config.yaml
n_layer: 12
d_model: 192
n_experts: 128
d_shared_expert: 0
router_score: "softmax"
normalize_top_k: false
routed_scale: 8.0
balance_loss: 0.00219
init_std_router: 0.0111
lr_router: 0.00352
vocab_size: 26797
lr: 0.00902
batch_tokens: [65536, 131072, 196608]
Below are experts of layer 5 (counted from 0) of a mixture-of-experts language model. Rows are named router (the router's row for the expert) and show model dimensions 0-63. Each number is 128 + 24 x the weight over its row's rms, rounded and kept within 0 to 255.
Before each expert's rows: "gets" lists some tokens that make up at least twice as much of what it gets as of all text. This comes from a sample of Wikipedia text that the model never trained on. Tokens count by the router's weight.

# expert 55
gets: "201", "200", "202", "199", "198", "197"
router [111 107 110 156 146 133 114 142 150  99  74 137 135 111  87 111  93 162  92 126 102 162  93 108 129 114 170 133 138 151 109 130 139 104 126 132 156  93 135 138 181  92 102 115 129 143 143 118 138 128 142 147  83 124 138  85 127 132 122 178 124 161 113 117]

# expert 51
gets: " of", " in", " per", " In", "In", " to"
router [135  87 101 121 172 154 130  98 161 146 101 168 126 154 121 108 118 115 162 106 104 159 144 140 150 130 132 128 123 115 127 139 151 109 106 117 164 143  90  85 102 158 126  90 126 151 138 134  95 154 178 171 149  94 106 125 129 140  89 141 104 140  91 161]

# expert 113
gets: " ", "   ", "       ", "     "
router [102  98 137 164 132 148 127 174 153 124 126 148  98 132 139 160 139 173 122 138  96 145 133  84  77 116 126 166 106 126  89 153  96 102 104 124 143 128  99 120 125 112 124 130 186 149 163 121 149  99 147 130 143 121 159  89 155 102 110 131  98 150 136 119]

# expert 73
gets: " |\n", " In", "In", " |", "23", " m"
router [ 99 106 104 150 126 109 118 130 136 142 120 169  99 111 137 151 115 143  96 130  90 163 151 138 100 140  63 170  89 157 102 143 124  97 107 158 148  99 123 148 125 126  97  93 133 170 145 138 118 115 146 144  93 111 152 110 166 108 111 114  91 156 125 152]

# expert 29
gets: ".", ").", ".\"", "\".", ".)", "'."
router [142 123 106 139 121 113 123 118 167 121  92 160 104 123 132 150 162 147  99 158 151 107 155 125 144 147 192 117 102 107 100 137 112 137 108 123 156 175 111 165 161 153 143 159 152  97 157 111 119 102 155 165 101 133 148 182 123 125 111 101 103 141 119 127]

# expert 96
gets: " the", " New", " his", " North", " T", " D"
router [113 101 105 141 119 114 109 139 129 140 123 170  95 108 130 146 101 142  90 134 104 160 142 128  94 133  59 170  92 151  93 146 115 100 107 160 148 106 125 142 130 121  99  96 133 179 149 137 128 111 144 150  99 119 149 110 174 105 102 109  92 158 123 144]

# expert 22
gets: "2", " |", " the", " several", "9", "3"
router [105 107 102 152 130 112 115 124 135 139 116 175 101 103 141 153 109 142  94 133  94 167 150 134  89 139  59 171  84 160  99 139 124  94 108 159 150 101 121 144 121 121  95  91 132 172 144 131 123 108 147 153  91 116 152 113 166 115 112 112  88 159 122 147]

# expert 119
gets: ".", "E", "I", "R", "O", "K"
router [104  92 116 141 163 114 108 125 143 133 119 170 100  93 139 139 122 165 101 117  82 162 142 123 124 147  73 163  95 160 119 144 130 105 117 146 136 105 130 154 137 126 109  95 148 160 160 161 137 104 129 147  87 115 173 110 160 122 101 117  85 164 122 170]

# expert 126
gets: " on", " to", " in", " for", " of", " from"
router [174  97 105 120 154 137 131 128  93 146 157 154 158 136 134 149 128 115 184 121 104 120 128 144 112 159 103 101 130 123 167 124 151 124 137 112 160 149 148  95 135 134 185 151 145 168 112 160 143 158 101 151 142 118  67 116 133 145 149 118 133 145 121 129]

# expert 66
gets: " for", " with", " to", " by", " against", " at"
router [142 102 101 158 109 124 144 189 150 153 177 149  98 130 130 129 138 144 126 113 134 143 149  80 105 123 118 112 155 125 107  95 168 107  94 119  77  65 154 153 120  98 170 137 101 138 148 136 143 101 172 138  81 109 143  96 155 137 130 104 136 103 123  86]

# expert 101
gets: "2", "3", "1", "8", "7", "5"
router [104 106 104 151 120 112 115 129 131 134 125 172  97 106 135 152 108 144  95 132  90 161 149 130  89 143  67 172  86 154  95 145 123  98 112 160 143 105 126 145 123 121  95  93 135 169 143 135 120 115 149 155  90 118 152 110 164 115 112 116  87 155 123 149]

# expert 107
gets: "'", "'s", "an", "’", "ian", "ary"
router [151  88 148 132 135 167 112 103 129 132 187 135 154 136  94 135 157 133 102 113 102 152 174 106 169  73 132 128 140 114 129 111 171 118 161 141 142 124 132 130 148 112 147 121 113 140 167 144 118 124 139 113  95  96 134 130 122 126 120 125 119 133  98 148]

# expert 24
gets: " ", "–", " –", " -", " —", "—"
router [111 111 170 139 130 107 112 175 129 144 136 156  94 141 158 117 144 133 149 113 100 133 120 101 133 108 184  84 142 147 101 117 137 104 114 126 159 114  93 131  85 152 116 148 139 129 111 112 110 116 126 105 164 147 156  97 150 146 120 163 109 157 144 125]

# expert 72
gets: "-", ".", " Mc", " the", " U", "1"
router [107 106  98 140 120 113 118 119 128 147 121 170  94 112 141 144 105 145  89 133  87 167 153 135 100 127  52 169  87 156  94 149 123  97 111 152 143 111 123 144 122 123  99  93 145 175 147 132 125 104 150 143 100 116 156 110 168 111 119 121 100 153 115 156]

# expert 83
gets: "-", "\"", " to", " ", "3", " well"
router [106 104 105 151 127 111 120 126 130 137 119 167  99 105 140 151 107 144  96 126  92 159 142 139  92 144  60 167  84 153  98 140 127 100 107 160 154 104 126 139 121 130  96  88 134 175 149 136 119 115 144 155  91 118 145 109 169 112 112 117  84 157 125 145]

# expert 92
gets: " and", " or", "'s", " &", " an", " but"
router [149 145 147 148 136 145  96 105 118 102 154 123 126 142  88 116 116 127  94 101 108 107 147 105 130 125  91 124  90 118 111  99 143 156 122 147 129 174 169 152 171 152 131 133 122 139 120 134 116 153 140 138 152 152 101 141 109 113  97 159 108 156 140 124]

# expert 50
gets: " with", " by", " as", " but", " after", " when"
router [115 141 147 165 107 150 115 155 114 156 157 130 148 176 149  91 152  93 129 122 104  87 146 159 154 128 127 112 119 136 135 129 119 175 108 126  99 105 120 159 158 153 159 104 163  68  94 146 126 127 169 169 117 127 114 105 127 167 132 135 135  88 112  88]

# expert 85
gets: " H", " September", " April", " February", " January", " June"
router [111 103 104 156 124 111 117 126 131 140 114 170  96 107 140 148 111 143  97 125  96 165 143 137  97 138  68 175  86 155  99 140 127  95 107 164 149 102 131 143 124 117  93 101 134 173 151 135 123 115 144 151  91 119 153 110 166 113 112 112  84 155 118 150]

# expert 89
gets: "–", " ", "-", "/", " /", " –"
router [101 102 133 143 129 123 117 167 152 129 144 157 130 111 119 163  95 154 144 106 153 150 150 114  98 147 177 126 112 137  78  99 131 117 104 152 179 130 166 140 105 157  85 119 143 146 157 139 159 123 138 130 109 130 152  91 139  85 101 176  86 152 101 149]

# expert 15
gets: "ing", "ed", " List", "ated", "ment", "ized"
router [133 123 115  87 124 138 135  78 123 162 147  90 116 106 138 104 111 117 116 113 116 120 163  78 141 106 119  85  88 117 146 160 130  95 122 131 146  98 109 148 176 134 119  96 144 121 121 130 150 150 100 126  74  94 140 120  94 126  94 115 115  99 120 117]

# expert 46
gets: " \"", " F", " I", " |\n", "100", " we"
router [103 102 108 145 119 105 118 128 127 145 121 178 102 115 145 138 108 147  90 128  96 167 138 126  91 143  64 167  83 157 100 146 125 101 109 163 132 105 124 135 126 120 102  91 136 170 149 148 123 105 147 157  94 122 151 111 174 112 120 118  92 167 115 152]

# expert 31
gets: "\"", "0", "19", "|", "22", "17"
router [105 105 106 152 125 117 113 125 130 137 119 171  97 108 140 152 111 145  92 135  95 162 150 135  92 144  57 164  85 155  96 139 122  98 105 161 142 104 124 142 120 122  97  94 131 168 142 133 122 114 148 155  91 118 155 107 165 114 112 119  92 158 119 149]

# expert 124
gets: "1", "0", "2", "3", "5", "9"
router [ 91 121 129 103 110 136 123 183 107  83 119 100 140 140 140 110 104 160 157 126  80 154 136 140 158 135 157 119 195 131 132 102 124 116  93 141 160  90 143 157  83 136 106 121 110 162 115 125 115 102 136 106 109 144 156 168 125  83 145 107 141 142 101 135]

# expert 90
gets: " at", " in", " from", " At", " during", " near"
router [ 97  90  87 101  99 116 107 109 149 149 158 157 121 129 123 148 144 144 159  90 121 144 134 140 133 131 102 153 111 149 134 128 152 144 151 157  91 118 136 125 158  88 199 168 135 163 135 132 123 156 171 149 128 135  99 107 165 156 113  85 154 108 127 130]

# expert 71
gets: "\n", ".\n\n", ".\n", ")\n", "==", ".\"\n\n"
router [115 190 125 145 116 135 162 124 132 137 121 133 130 147 134 100 128  81 122 132 140 115 113 136 117 110 127 112 132  83 141 117 135 142 122 152 118 167 116 132 112 125 102 104  94 111 153 131 131 132 145 121 155 195 111 146  95 111 151 120 193 117 100 166]

# expert 58
gets: "0", "6", " him", "1", " several", ")"
router [111 108 102 146 130 112 114 124 130 138 121 171 103 106 144 148 108 142  92 129  98 163 144 138  93 139  68 174  84 151  93 138 122  97 104 161 145 103 123 142 126 121  92  93 136 175 147 135 122 110 145 151  92 119 152 104 171 118 114 114  80 156 114 148]

# expert 57
gets: "h", "d", "r", "v", "k", "i"
router [101  94 106 137 146 117 105  90 136 158 125 112 138 142 173 121 145 134 123 146 123 183 193 131 159 108 142 127 113 147 124 159 154  86 107 140 158 159 146 101 139 156 113 125 117 151 129 111 161 128 111 137 145 101  94 146  95 145 134  94 119 114 112 169]

# expert 2
gets: "6", "2", "1", "5", "8", "9"
router [ 84 118 146  91 161 133 131 173  69 117  78 103 149 147 150 106 110  97 138 131 131 158 138 110 137 125 141 157 133 121 126 135 102 108 126 141 126 116 119 160 107 159 107 118 148 138 119 181 123  96 154 125 140 101 158 171 114 137 109 130 112 156  89 133]

# expert 32
gets: "al", "el", "il", "l", "ar", "y"
router [126 181 148 135 107 139 129 106 111 172 161 135  98 152 130 141 137 147  97 139 113 160 167 147 133 123 154 101 115 114 155 133 128 136 158  96 143 106 123 106 160 155 132 100 157 155 144 143 133 124 118 111 144 149 120 109 131 124  99  85 104 130 106 156]

# expert 95
gets: "0", " and", " All", " &", " L", " S"
router [111 102  96 150 113 104 107 138 114 136 128 163 103 106 149 145 109 153  99 129 104 152 154 115  98 157  67 169  83 153 105 144 134 109  98 152 145 108 124 140 128 122  94  92 139 181 117 146 140 127 150 150  99 107 144 120 167 105 101 109  79 157 105 152]

# expert 91
gets: " B", " b", " H", " Ch", " c", " D"
router [107  98 108 154 132 109 120 131 127 137 118 170 100 104 142 150 103 144  97 138  96 160 148 140  96 130  57 171  85 149  94 133 131 101 104 160 151 106 129 145 123 120  97 104 129 164 145 131 117 121 141 147  88 121 140 113 166 115 106 114  83 147 128 156]

# expert 25
gets: " |\n", "F", " it", ";", " him", "^{"
router [103 106 110 147 123 110 111 122 135 137 115 173 112 112 136 153 109 148 100 131  99 163 152 145 107 137  63 177  93 154  92 149 128 101 116 160 144 104 126 140 128 130 107  95 139 179 151 139 122 110 139 160  95 113 150  99 166 110 116 114  98 148 111 155]

# expert 93
gets: "4", "5", " M", " V", "7", "14"
router [ 96  97 104 144 131 109 122 135 130 147 120 170 103 109 140 149 110 149  92 133  86 182 151 125 121 131  65 169  91 140  95 151 132  94 104 160 151  89 133 138 132 118 103  91 139 180 147 133 137 116 139 145  88 111 156 114 160 120 112 101  78 152 128 145]

# expert 37
gets: ",", "),", "\",", ".,", "',", " ,"
router [120 129 140 136 146 139 151 170 107 145 126 177 109 125 126 119 149 146 127 180 114 124 120 126 104  92 105 163 118  90 114 112 141 102 162 105 149 145 141 153  93 109 146 156 116 138  67 106 135  90 126  81 140 158 161  82 116 141 111 124  98 149 143 124]

# expert 44
gets: " ", " |", "100", " +", "%;", " -"
router [122  78  85 137 131 122  99 168 110 111 115 161  81 186 137 123  95 152 148 128 116 176 152 149  91 125 146 184 117 124 107 131 144 137 183 134 105 123 106 116 127 156 144 107 141 117 141 166 176 129 158  95 156 134 129 123 163 126 103 128  84 125 131 150]

# expert 102
gets: " The", " \"", "The", ":", "202", "\""
router [104 102 108 150 127 113 118 127 131 139 126 168  94 109 138 148 108 141  97 135  90 163 146 137  93 141  66 176  87 147  96 140 123 101 111 159 145 102 130 144 124 118  94  93 132 171 148 135 118 113 145 153  92 115 149 104 166 116 114 117  85 149 127 151]

# expert 56
gets: "-", " |\n", ":", " Green", " similar", "200"
router [109 111 107 155 122 116 113 127 120 131 123 172 101 113 129 147 103 143  93 135  89 163 142 132  89 147  63 179  88 149  96 144 117 101 104 166 150 105 134 142 128 127  94  90 141 165 150 130 115 117 138 153  89 121 150 104 166 113 107 107  86 156 127 154]

# expert 35
gets: " father", " son", " wife", " brother", "er", " mother"
router [134 137 173 117 121  99  89  85 100 144 174 123 161 111 142 108 102 133 111 125 141 120 133 118 179 133 128 121 126  89 137  71 165  97 150 108 105 146  96 145 152 123 142 128 124 133 158 137 123 130 133 116 120  91 126 145 132 114 123 122 130 151  82  80]

# expert 78
gets: "\"", " $", ")", ".", "000", "3"
router [108 109 105 153 126 123 114 132 129 136 123 173  95 106 137 149 106 142  93 129  92 160 150 136  98 141  63 166  81 154  91 137 120  95 107 158 151 104 120 140 120 122  98  93 132 178 153 140 120 111 147 151  89 114 147 110 162 114 109 115  89 154 129 151]

# expert 97
gets: " the", " The", " |\n", ".", ")", " and"
router [106 103 101 149 126 117 117 130 131 140 123 180  99 110 135 151 109 144  98 130  95 160 146 136  94 143  62 169  82 157  95 142 124  93 111 159 145 104 126 150 119 121  94  91 135 172 144 132 120 109 148 150  89 114 150 107 173 109 110 119  87 159 129 147]

# expert 16
gets: " the", "B", ";", " round", " season", "aged"
router [110 104 106 152 127 118 110 127 130 134 122 167 101 106 138 150 108 143  95 129  94 164 154 129 102 138  59 168  81 158  98 142 122 101 108 152 155 102 121 144 130 116  98  97 133 169 151 131 124 112 152 147  92 119 151 101 170 116 106 116  94 158 123 157]

# expert 64
gets: "a", "c", "p", "s", "m", "l"
router [ 95 119 150 171 137 161 149  75 131 155 161 141 132  91 131 112 140 131  99 122 101 124 100 104 176  92 169 114 111 156 118 157 132 128 132 101 122 120 116 112 153 140 114 100 156 104 155 123 144 133 129  99 137 138 127 144 140 137 112 108 106 131 119  81]

# expert 77
gets: " |", ";", " —;", ");", "%;", "\";"
router [116 136 138  97 159 147  77 171 106  94 155  85  96 134 104 118 131 163 136 115 164 128  85 133 105 149 151 152  98 131 121 110 179 149 159 131 124 165 128  98 128 124  97 128 111 116 101 130 110  91 170 149 168 110 138 112 102  78 114 117 134 137 162 150]

# expert 33
gets: " a", " first", " one", " an", " second", " new"
router [134 151 164 136  95 163 129  89 139 111 139 119 139  99  71 107 107 104 112  95 132 138 112  88 135 136 119 167 118 142 105 129 143 159 133 125 138 121 132 141 134 163 135 116  89 151 129 113 129 165 109 134 119 104 115 160 138 116 133  95 119  95 162 103]

# expert 74
gets: "0", ".", "E", " A", " R", "I"
router [109 105 105 147 119 113 125 129 125 136 124 183 102 105 144 146 112 149  99 132  87 153 147 132 105 148  78 172  83 156  97 133 122  96 114 144 144  99 112 145 121 131  96  90 140 169 142 139 123 104 146 154  84 119 148 107 157 106 117 120  84 155 128 158]

# expert 80
gets: " that", " which", " who", " where", "°", " when"
router [ 93 134 132 146 127 136 100 126 128 128 134 154 105 115 140 119 140 117 141 153 158 121  87 135 122 158 103  55 125 168 127 139 176  99  91 135 185 118 157 129 139 103 120 136 102  96 119 132 111 136 184 169 100 141 102  95 131 132 121 129  99 152 123 140]

# expert 34
gets: ".", "==", "201", "=", "===", ":"
router [ 98 102 102 154 128 115 121 130 128 136 119 177  98 104 139 147 112 141  94 136  95 161 141 133  88 147  67 171  80 150  97 143 121  98 109 161 154  99 126 141 124 123  93  92 132 174 148 140 118 114 147 154  88 121 151 108 170 113 116 116  92 154 128 153]

# expert 76
gets: "-", "|", " W", " D", " National", " —;"
router [105 107 102 153 131 103 114 136 131 142 112 152  97 105 142 149 110 150 105 128  93 160 147 128  91 134  66 165  79 150  98 147 123 106 119 161 148 100 121 136 128 117 102  96 134 175 147 138 129 112 145 162  97 121 138 111 172 101 105 121  88 156 121 141]

# expert 13
gets: ".\n\n", "\n", " \"", "\n\n", ".\n", "==\n"
router [123 140 173 124 121 110 141 167  99  96  95 149 151 151 171 148 115 140 171  84 181 158  97 132 153 122 112 146 155  99 139 144  84 136 123 124  86 151 123 108  98  99  95 159 108 136 145 126 122 118 136 148 118 133 134 174 124 100 167 147 155 134 131  89]

# expert 30
gets: "0", " States", "190", " these", " years", "%"
router [ 97 107 105 152 124 119 114 122 123 143 120 171 101 105 138 150 107 149  92 130  99 161 141 136  78 130  59 166  88 156  98 147 122  95 102 162 145  96 128 140 121 122  97  96 133 170 143 130 130 109 144 149  94 113 147 111 165 116 117 120  96 152 127 145]

# expert 23
gets: " the", " The", "The", " a", " this", " This"
router [140 137 139 129 116 153 144 119 167 111  84 141 106 131  97 112 133 116  96  94 167 140 126 121 116 148 105 140 119 110 138 127  83 162 134 121  69 118 158 116 129 141 116 173 110 133 130 121 109 142 141  91 159 116 107 138 122  91 127 146 120 139 164 130]

# expert 67
gets: " /", "/", "–", ":", " –", " +"
router [ 89  95 134 115 131 124 104 151 134 174 164 163 148 110 140 163 137 153 116 128 147 128 123 154 118 102  90 128 119 138 114 157 142  81 114 142 157 127 118 112 133 156  87  80 146 173 150 152 131 123 101 129 166 106 142  98 136  83 107 106  96 135 114 161]

# expert 100
gets: "(s", ":", " to", "up", "it", "ies"
router [126 100  88 160 111 131 143 126 174 146 109 133 157 146 118 159 129 149 162 130 113 146 118 156 100 140 111  72  96 131 126 101 141 115  99 136 124 110 151  85 143 145  68 115 119 154 129 162 111 169 148 174 108 128 159 120 153 112 130  93 129 117 125 130]

# expert 108
gets: "z", "er", "s", "y", "h", "t"
router [157 105 149 100 123 114 138  89 136 135 132 110 116  98 150 101 142 147 106 134 106 137 114 132 152 103 169 159 145 170 129 110 168 100 155 121 166 168  84 128 137 187 150 146 147 120 162 101 155 139 109 103 114 129 112 149 148 133 140 109  87 148 144 120]

# expert 0
gets: "+", " |\n", "(", "-", "N", "}"
router [100 118 108 155 138 117 113 122 130 125 135 173 115 120 139 130  97 138  94 134  88 141 137 136 115 136  64 157 100 148  95 148 124  87  95 144 156 104 129 136 115 136 103  98 128 176 168 125 137 102 152 140  96 100 144 101 162 107 122 110  97 154 126 134]

# expert 27
gets: " ", "6", "199", " July", " August", " December"
router [102 103 103 147 127 114 120 127 136 133 117 173  99 109 130 151 110 142  97 128  95 162 144 138  93 143  66 172  87 153  98 144 120 101 106 157 152 103 122 149 124 117  97  83 136 173 145 135 124 106 143 154  97 116 158 116 169 113 114 117  82 158 120 156]

# expert 122
gets: "0", " L", "200", " is", "L", " P"
router [106 110 103 152 131 115 116 129 123 135 125 173 100 112 137 146 105 142  91 133  92 166 145 141  95 139  72 171  84 149  92 144 114  94 107 155 149 106 120 138 121 121  99  91 134 166 148 139 119 121 147 150  91 116 143 107 168 113 111 117  86 154 115 154]

# expert 106
gets: " St", "29", "28", "′", "19", " Ar"
router [105 110 107 148 124 113 117 129 126 137 117 171  95 110 138 148 111 145  92 132  96 159 147 135  94 137  57 171  82 150  95 142 124 100 110 156 148 100 129 143 125 123  96  94 134 178 146 138 123 110 149 152  92 116 144 111 166 114 111 113  86 160 122 150]

# expert 99
gets: " March", " April", " November", " October", " August", " a"
router [101 110 104 153 112 108 119 128 129 146 121 166 103 117 136 144 112 144  90 127  93 164 144 139  98 140  54 169  86 156  93 146 128 103 102 157 141 103 117 136 126 115 101  98 131 178 151 128 127 106 142 148  94 111 149 110 169 112 108 121  80 151 127 144]

# expert 49
gets: "h", "i", "u", "k", "am", "ak"
router [123 124  85 121 136 125 116 112 124 155 159 116 101 137 169 112 125 136  95 148 116 136 140  86 118 168 227 121 151 109 102 150 127 109 126 166 114 143 148 131 145 162 128 114 134 159  99 125 123 154 152  90 130 108  86 137 132 104 155  82 184 161 134 169]

# expert 103
gets: " (", "\n\n", ")\n\n", ".\n\n", " is", " =\n\n"
router [143 158 178 103 101 134 125 175 121  77 113 131 104 132 152 135 112 136 143 116 164  91 142 145 119 103 154 119 123 104 165 120  78 141 103 153 112 142 146 131 102 103 118 109 103 124 115 155 140 109 151 128 169 147 142 140 152 141 141 125 150 163 163 125]

# expert 115
gets: ")", "20", "14", "22", "11", "21"
router [ 90 110 111 160 140 120  98 168  78 112  89 128 137  90 161 169  98 175  95 139 103 132  93 128 113 149 167 152 113 139 134 125 162 110 153 174 131 121 116 138 121 109 107  96 132 158 100 158 149 100 128 151 117 123 128 166 117 148 150  95 116 113 123 135]

# expert 125
gets: " K", " her", "T", " MF", " Z", "0"
router [104 107 111 139 126 115 110 129 126 132 130 176 105 103 142 151  98 146  93 126  94 152 141 132  95 135  55 172  91 141  99 141 128 101 107 153 144  94 117 144 129 127 110  85 141 164 140 131 126 109 141 153  89 102 143 108 162 109 118 107  93 162 119 148]

# expert 26
gets: ",", "),", ";", "\",", ".,", ");"
router [125 153 152 139 152 137 135 173  91 129 134 171 100 103 136 127 124 125 116 169 122 115 127 133 143 119 106 148 112  74 113 109 108 113 167 114 141 158 127 150  71 116 157 165 107 137  93 115 114  82 140  85 148 122 157  81 118 151 129 106 112 171 157 117]

# expert 118
gets: "201", "-", "200", ";", "\"", "202"
router [102 106 105 148 124 117 116 125 132 141 125 169  99 110 140 148 106 147  93 138  91 165 150 132  99 144  64 169  82 153  96 140 126  93 110 160 151 103 127 143 123 120  94  95 134 175 145 132 118 109 148 150  96 117 147 108 169 116 114 114  80 155 125 148]

# expert 98
gets: "-", ".", "1", " politician", "The", " He"
router [107 112 107 147 126 111 114 122 138 138 120 169  91 107 144 141 103 142 100 138  97 165 146 137  88 140  68 171  81 156  96 142 127 108 107 153 152 101 119 145 118 123  98  91 135 173 140 130 115 110 149 151  93 120 155 107 170 107 114 121  84 158 116 145]

# expert 52
gets: " −", " $", " +", "978", " list", "born"
router [124  96 118 167 170 100  85 127 104  98  96 162 136 101 125 140 136 113 109 135 115 180 161 114 111 153 117 159 141 122 108 127 150 145 129 133 156  90 113 118 148  99 146  99 143 107 127 150 134 132 140 140 111 151 139  99 177 153 133 118  83 148 137 130]

# expert 87
gets: " ", "-", "L", "T", "100", "+"
router [125 152 110 119 106 125 145 132 112 147 102 138 103  96 122 150 130 158 105  93  81 164 119 153 140 149 130 160 137 146 108 126 128 116 141 133 124 126 105 144  85 133 120  96 166 154 101 142  97 109  97 135  90 113 153 105 130  83 158 157 111 148 129 177]

# expert 47
gets: " |\n", " |", " H", " his", "-", " The"
router [110 104 104 155 123 113 115 128 128 140 119 168  98 112 135 147 108 151  95 126 107 161 148 131  90 135  59 164  86 151  98 139 126  97 120 163 145 103 127 140 118 123  94  87 136 175 146 139 121 115 150 150  86 113 149 108 168 108 109 109  86 154 129 148]

# expert 86
gets: " (", ":", "):", " /", " (−", "("
router [129 140 106 128 101 131 144 151 133 137 141 150  94 122 115 152 154 168 140 158 124 158 144  74 145 144 134 115 130 152 142 145 116 115 111 121 121 111 140  98 156  98  95  86 133 135 131  94 155 119 156  75 104 146 125  98 133  83 138 111 108 135 133 161]

# expert 5
gets: "th", "st", " first", "1", " second", " third"
router [ 89 111 131 171 104  99 103 116 169 123 102 162 101 115 121 133 149 111 140 109 140 179 108 102 128 150 128 146  93 153 165 145 151 113 112 160 150 125 127 149 155 154  82 109 109 148  88 154 133 153 143 166 124 155 153 163 158 116 111  82  89  77 113 113]

# expert 82
gets: " ", "8", "9", "16", "6", "34"
router [109 103 107 159 136 109 111 135 127 134 118 172 105 103 136 157 116 148  90 140  94 163 142 141  98 138  58 171  78 149  99 131 129 100 111 152 150 105 116 146 126 119 104  93 148 172 144 139 104 105 147 151  91 119 151 109 167 110 108 116  91 159 128 153]

# expert 28
gets: "ad", "ack", "ar", "le", "ion", "ing"
router [109 141  97 161 134  67 132 133 146 121 171  89 171 138 115 158 154 168 128 108 122 119 123 119 129 136 142 107 126 139 112 122 138 127 133 148 128 135 111 121 115 145 115 114 114 145 157 149 180 110 120 142 103 129 133 109 143 144  91 119  79 134 168 148]

# expert 70
gets: "\n", ")\n", " S", " R", "S", "25"
router [114  97  95 138 139 114 121 130 124 143 119 172 102  90 145 151 110 146  95 133 104 168 141 137  94 150  61 166  85 148  97 133 119  91 121 160 153 111 115 141 115 119  97 101 127 170 141 149 121 117 149 154  97 118 139 109 158 105 108 112  81 156 111 148]

# expert 17
gets: "4", "2", "3", "5", "6", "1"
router [ 99 100 112 129 111 119 136 170 147 103 130 146 155 131 101 135 108 166 120 130 121 141 111  98 126 128 132 120 137 143 138 154  96 123 105  69 134  94 135 140 124  82 133  92 130 132 154 102 172 117  87 134 150 120 158 109 146  92 150 117 120 100 115 116]

# expert 112
gets: " it", "5", " m", "202", "\"", "."
router [109  97 106 153 129 119 122 128 129 135 121 171 102 111 138 156 112 137  95 128  94 163 148 136  93 133  60 171  85 146  94 143 118  98 109 153 151  98 128 140 129 119  95  97 134 177 144 138 120 108 151 152  95 120 151 107 170 110 105 114  84 155 121 146]

# expert 110
gets: " of", " by", " as", " to", " including", " for"
router [164 124 113 117 144 146  95 120 145 164 106 141 159 135  94 129 145 125 145 147 131 105 111 129 161 135 114 128  98 141 132 139 150 130 141 102 141 121 114 124  90 153 163 132 139 119 113 159 129 183 135 133 101 149  73  86 125 194 117 108 120 124 132 120]

# expert 105
gets: "-", "198", " has", "idae", " Preceded", " was"
router [117 109 100 138 127 116 120 117 116 137 121 174 105 101 137 156 108 145  94 127  92 163 149 138  95 144  61 166  81 158  95 140 129 100 109 150 154  95 122 137 133 124  99  88 134 173 144 138 118 118 149 154  93 118 152 115 173 107 112 115  87 157 128 141]

# expert 10
gets: " |", "|", "\":", "\";", " ←", "];"
router [107 125 134 139 165 145 100 134 131 124 120  85 118 130  81 132 128 161 149  93 172 145  97 135 109 139 116 136 105 168 124 118 149 130 144  86  88 120 138 135  94 109 125 131 119 105 147  88 100 109 162 131 182 131 128 126  89  96 147 142 141 153 144 123]